Below are experts of layer 6 (counted from 0) of a mixture-of-experts language model. Rows are named router (the router's row for the expert) and show model dimensions 256-319. Each number is 128 + 32 x the weight over its row's rms, rounded and kept within 0 to 255. Numbers have three digits each.
After each expert's rows: a language model's description of what the expert responds to. This comes from a sample of Wikipedia text that the model never trained on.

# expert 22
router:142151124178140127162104207119183163112147078153149104138150059147108126124102161096133103127147091087153114139123189092113174152132109059154181151117128166110105190090139189174138141152142129
What it handles: Copulas and birth dates

# expert 47
router:094136091140147119186092131089178157136112121177106089095141130131125150120115154097086098125131093145158115215118123094131137157106117076146124109124104137123121154107111125165080159150152130
What it handles: Field label colons

# expert 14
router:068184159157150068113080155114167105127141140129137122102177135114165164193150106161119149051172099153188157126096162118146162166107155069150150097110087170086112139128116148164128178154131124
What it handles: Institution and award names

# expert 18
router:092166120115154133164076096130128160078169124093123125164124123090108139101162185119092094084180131121175134175076121118130109202078116102128161142096174121149125144143148115160103135149114127
What it handles: Clause-ending commas, predicates

# expert 35
router:113130090102208112139170121175117090116149083128140145109146127142115125151133112165129096118148066125087151206084160106140142183141118066166151138078111133117112117048144112137128140106144165
What it handles: Clause ends, discourse words

# expert 0
router:116132120147118095178129189173114130074109134153116130125130068140107142103132136119117078146157137125102160197091163134093117155074142144097095093090112143113126169124153120215109130119153129
What it handles: Definite article "the"

# expert 23
router:142126117131158127178068187137132123114106110158160121122173109134141166159126097174122103138162117135199145144088170051155134132045124129145119174141153084117155201121126119162167098105179132
What it handles: Location and buildings

# expert 7
router:108126115128165101189125202148172165125117063109150125152180119123174174164126125096084132114132136067153150211076189068140174167140157095129153162084068138134067191118121112142133135151161190
What it handles: Year digits, month names

# expert 8
router:095136098205158089136124101166131143100185099131100119129124092130095169139117162113126151165171085127125140105084162078147130156133144108175141140095148137108081160155114155219078162119119118
What it handles: Conjunctions and separators

# expert 26
router:086156159154140077132118112142096129101112096140084134108178077191086107179122125086091132069158114130099144122105150106126108170125122145177141128126120112132150109127176143161093141122168111
What it handles: Numbers in tables

# expert 46
router:139120085154137078099128131131133157101195100144160138152156099124146198126100169144086156126222097144144126158056147104116169178050136092125136124150124070146090135093097143150106129126143122
What it handles: Row and line starts

# expert 5
router:046177123143092088125079180136154138135141097162110104099164095103107181153116110098087086126154091098159121157138188098154127171062127066172127095151092117127126168106090132177134181145153156
What it handles: Table rows and dates

# expert 59
router:121152165102145135166098152184192121112150091135139120132146145098113163111139180122040115150114071156146105088099158067168146109104138108131149163120118066086070213138124125177089128100119142
What it handles: Pronouns, modals, relatives

# expert 12
router:095145122110166118126153159181150132105150127137154124104153147110108156136106117115085103113103168134170134167143162153110148130081131115164103122014153134139157102038116121184073155130127136
What it handles: Digits inside numbers

# expert 11
router:087132122111128116156135114137152130104119128168126126105128115133078137146119118145070145167161103163173125140089155092169062146074165144156109189123132106121091101101113172170131138133164150
What it handles: Quantity prepositions

# expert 1
router:095136112171168095191133122194145123108144086109116142135096125143135168155127147158072111130176091125096094171094138093175159163116176114131143127053117099123127158115122132191085119105114163
What it handles: Nations, groups, institutions

# expert 32
router:075137138101143152159135166148121223116152133150130123124157139126070134147080117189119100122103139145200144163083147135119119168082173134150143145177088142062121163146139100154124154099171143
What it handles: Lowercase word beginnings

# expert 55
router:140187053098183118122155133198131145114138062122120118130161086176112189108063185110114100133138120148150192143099162078113145142073114095121101106126101133103105150107136081126153159137144111
What it handles: Table cell separators

# expert 6
router:126197124117170089193058182147184176100139117168158116086133122153166196144132164068126103031143083128140118170112129127143134152094124168150159108087123107123115117153128132191078147158154115
What it handles: Career role phrases

# expert 57
router:089190074167170105148105149192145097113182148128125116104171152143094122120092156141050117148156124108129168140117156099131123120071177106138172091091124118096081154144100141186109185141143151
What it handles: Word-final name endings

# expert 37
router:125161083129188111161090130133178101114175120080207076104192169137087145168127181176076086122148077111127178120096160089151134168105128086164159133092103052101072211088111122148112110145164174
What it handles: Headings, quotes, parentheses

# expert 38
router:076158088172136133156079115127193130057160108105122125130144141142151164146053083122078139087177107136107108157104191112155155141090147093109122099090107104136125185095148098221142169128115115
What it handles: Taxonomy and Thai text

# expert 49
router:117141112117109101158095158136140118101107122112165134120138069109060166126111170175121134158121124146150139144103129126153141194058105121148123123140188103159135173075142138157173140105129166
What it handles: Geography, routes, measures

# expert 10
router:086137084198185103147143175087151168117148085123130151114130060136114153131113215154098127127183089112167128105103184090119115156104106120145114115068102100117113195132148119139114124088128116
What it handles: Table cell pipes

# expert 44
router:136161118110133137198106143139180144066137120112152095126119139096091136149114134135085104054154080097140123187081162121130101165124123069151160127095094127090110156099151144144128119104186137
What it handles: Section headings

# expert 28
router:133175103119163134127183149117138091123167113124114125106109138117092157110081154158126116145121095124152122152106152146136152182112170158133135170138120123113088199108146139145073109097159161
What it handles: Prepositions in prose

# expert 30
router:139146098085189105179165142129089151096213132114108166158167139133091132158068138186088100102122154123183150160040152080135102164101157105142101115109058094064167136151147153128134170088129140
What it handles: Mid-word subword fragments

# expert 9
router:061130083151148108145112153143150141036128108156105129116140109133061170123104182152090091179136104130194145172136162126139150170130139118140146175114156051061097123108143147154087168112141110
What it handles: Opening quotes and numerals

# expert 50
router:151165106158124137149114121124102159116189098195147140146163140156104152132072160130107087089151070123164165129096171094135208126079146123169118085049122098104158117065110124149114115098127136
What it handles: Non-Western name fragments

# expert 4
router:103116088131195079132138154195134155035141087159152143129128106095075153177065201116116137114137113138180148176099171131153123170124119090109184099079130123129100152104159107104138114122142133
What it handles: Paragraph and section breaks

# expert 24
router:097192083144173131173118136151192102052150084111131134152167110158130199146048118129054115118141102088139114176104171144148129167118149088117141134098142114121135165076104164191135180124136144
What it handles: Table and list delimiters

# expert 53
router:146149092143187113170096150105127160120205124164170156145167111122166203158077189161098084110179133104188148125117142106154125103085143138173077133060120099090055126147116104146129122076146136
What it handles: Name word endings

# expert 41
router:141158081151123142187139194198118114096131105179134081115141104143135167171089098131117129123125099091155153179113193104138158119110131135143164159085140129110110152083116136147111095051193197
What it handles: Temporal sequence words

# expert 13
router:116111151109148131152142168170200144106163089136114114146180106150131125142131110073121114089115139098146167169100126113145134192113140139140153112115123125120092186112129138169127140087132169
What it handles: Infobox field labels

# expert 62
router:168120081182163122182097175148102101102148076180120102098120132115155158107109164134073121148157135140138169136150139124161147135139171122192187154002140117068130086141144112158117179143132139
What it handles: Personal names

# expert 56
router:136160138069142075202123113134172108089136110157146136078119093081135176139110156125083134058199110131135152138105198147131135197079161083159118155128091103073087181102173202172114204138104135
What it handles: Academic research context

# expert 36
router:101183139099172122160137175125128128049153140161134052152133097101064174152118132133062095120139151071165117127121142128130142152111147100156133184146060090053144155148149095136116112099149181
What it handles: Determiners and possessives

# expert 27
router:125162128158195123152155121186130106095190121169130124129154106099109146152081152145100097138179120129156135151107165099157120119120140113118153155082133094142086134129140072177137166108106165
What it handles: Name-start pieces

# expert 43
router:126114091156150118144143160135135108099180119143150108109135120120148157157117182139102116140186136172111135175148161081183115110132132117139206205061145079143096130159202156144129167084115171
What it handles: List dashes, personal names

# expert 52
router:055175098164136132192134131158114125102136080131137138114162072105073119120106164129096102134202087089145144212077143095098133145050157136151168135137102130092123145145138115175125137100145132
What it handles: Mid-word fragments

# expert 34
router:181162096116150142143127080147190106098134101116117128118132076152131126169130157099120075080098108127115097121114151089106122186088104097104191121084122093111097144073095128168112148146165124
What it handles: Numeric table spacing

# expert 16
router:123156097110138118120128095166168164072132123122128120127109135135122162162075108136093118133169070079227106135095163106146143164121157057100123154100120146113098182087119100147145131140151122
What it handles: Commas and list joiners

# expert 48
router:106158112110193079122106124146138138100107144163101149169158158116119206150092167188090110100112094141183140152024157114167103172121146119143099089126117090110115143137136134145106168119124152
What it handles: Abstract head nouns

# expert 58
router:110137109150170142158118159113202135141150054137167117154112100096134197146090149085079086109127131052161131156095154167119137197089132089164178144115148106153095162126115131178126143085158112
What it handles: Place names after commas

# expert 20
router:129181099108141152175090127142158149090141127129144148109207116079114134135093144121080136104122090140123127130119205144152165144099138101140148137085103092107157177089129124159087148053184129
What it handles: Purpose and motive phrases

# expert 31
router:105162112118125086172104167178197133133122097141147108105131104125096154145094106091085113144134074132187122139123156128158174134122172134138190106094089132117110148073090149127116159140170127
What it handles: Scores and table numbers

# expert 15
router:103167101072215122135110124121169122030160133118144148121181141151059155131108189139092132153126154149167141145067172137115111151086141140132144185070095096131102150098076127188113196094157130
What it handles: Spaces before numbers

# expert 54
router:133191099173146125136083120136126130150163138183171127133178120108137176135091176179088119099144085067169135148108176107156194133074131074179101109088105094073102119076079097169131183109120152
What it handles: Proper name endings

# expert 29
router:094162137096146105149139116105109104103125142113137140087106111101104160142112147147050141132122101117148170184149172123131115119083129108164092132095141088100126138096132074170123131129151171
What it handles: Numbers and counts

# expert 21
router:128177122109197109162072115184163115076167167132136124111119025116083139192100166155104112087168088116110117099086131145148122140087174067138156107104164107042160151130171157153106160088132180
What it handles: Verbs and verb endings

# expert 61
router:109101157188130129143125125138094065080158094123169104112115065096109188138116111122119100141111045094130073150074135125146156139134159121170127179096108101111098111119136139118104181085124207
What it handles: Clause-opening words

# expert 42
router:049147145136186135190087102128112123106128124128125149113113130155137120150151126089058136164110151102185146146154198075128133137086125116113134149075152079128095096098124128166097155115180120
What it handles: Units after numbers

# expert 25
router:097127104137141111127141132145139126126091130155158069143153146113150162124077135111073151070173067101161090149106175101172161176063140074093122100065084141097084099092104092183116164103172135
What it handles: Sports leagues, demographic units

# expert 40
router:114171121145172147116096168123133135069163077145150115135127114129081124178143144144066114099177085114154154134059203061097182177056161135156158124072115136120070151147099129167093156121162099
What it handles: Digits and foreign bytes

# expert 63
router:107189109181138130159082166165151116159166095165125091093116092071144194150109144154072135122171108074161151122094178098159137139094143099154136164059109101082059194139063106160090152132157123
What it handles: Ends of proper names

# expert 17
router:129109099179162122122132175187193159124195110170131123098130113080121121136096117107132129069129062095165129098095136156145127146104124107120215117048113131141084144109136166141135149156171194
What it handles: Biography structure words

# expert 60
router:088161115149182104122131141139156141098172083144128106136145097175103140147103159182059098107158109097143143186119144089148126179131170122101139142104152119116061151115111176174128180131182121
What it handles: Closing parentheses, punctuation

# expert 45
router:129145149160108147106106183142115175140184094133149131143167107100132113141105188108038100101132072116171131160130104120152165166124139039148180142124177116058118190132121170180098112110153130
What it handles: Auxiliary verbs and adverbs

# expert 19
router:079134116170163103154114208143136122154154056117111128119142084131120179172097096144097087138181080122135153162058182096126118123084117121166166160153149078123058165124120171161108117095164192
What it handles: Prepositions of place and time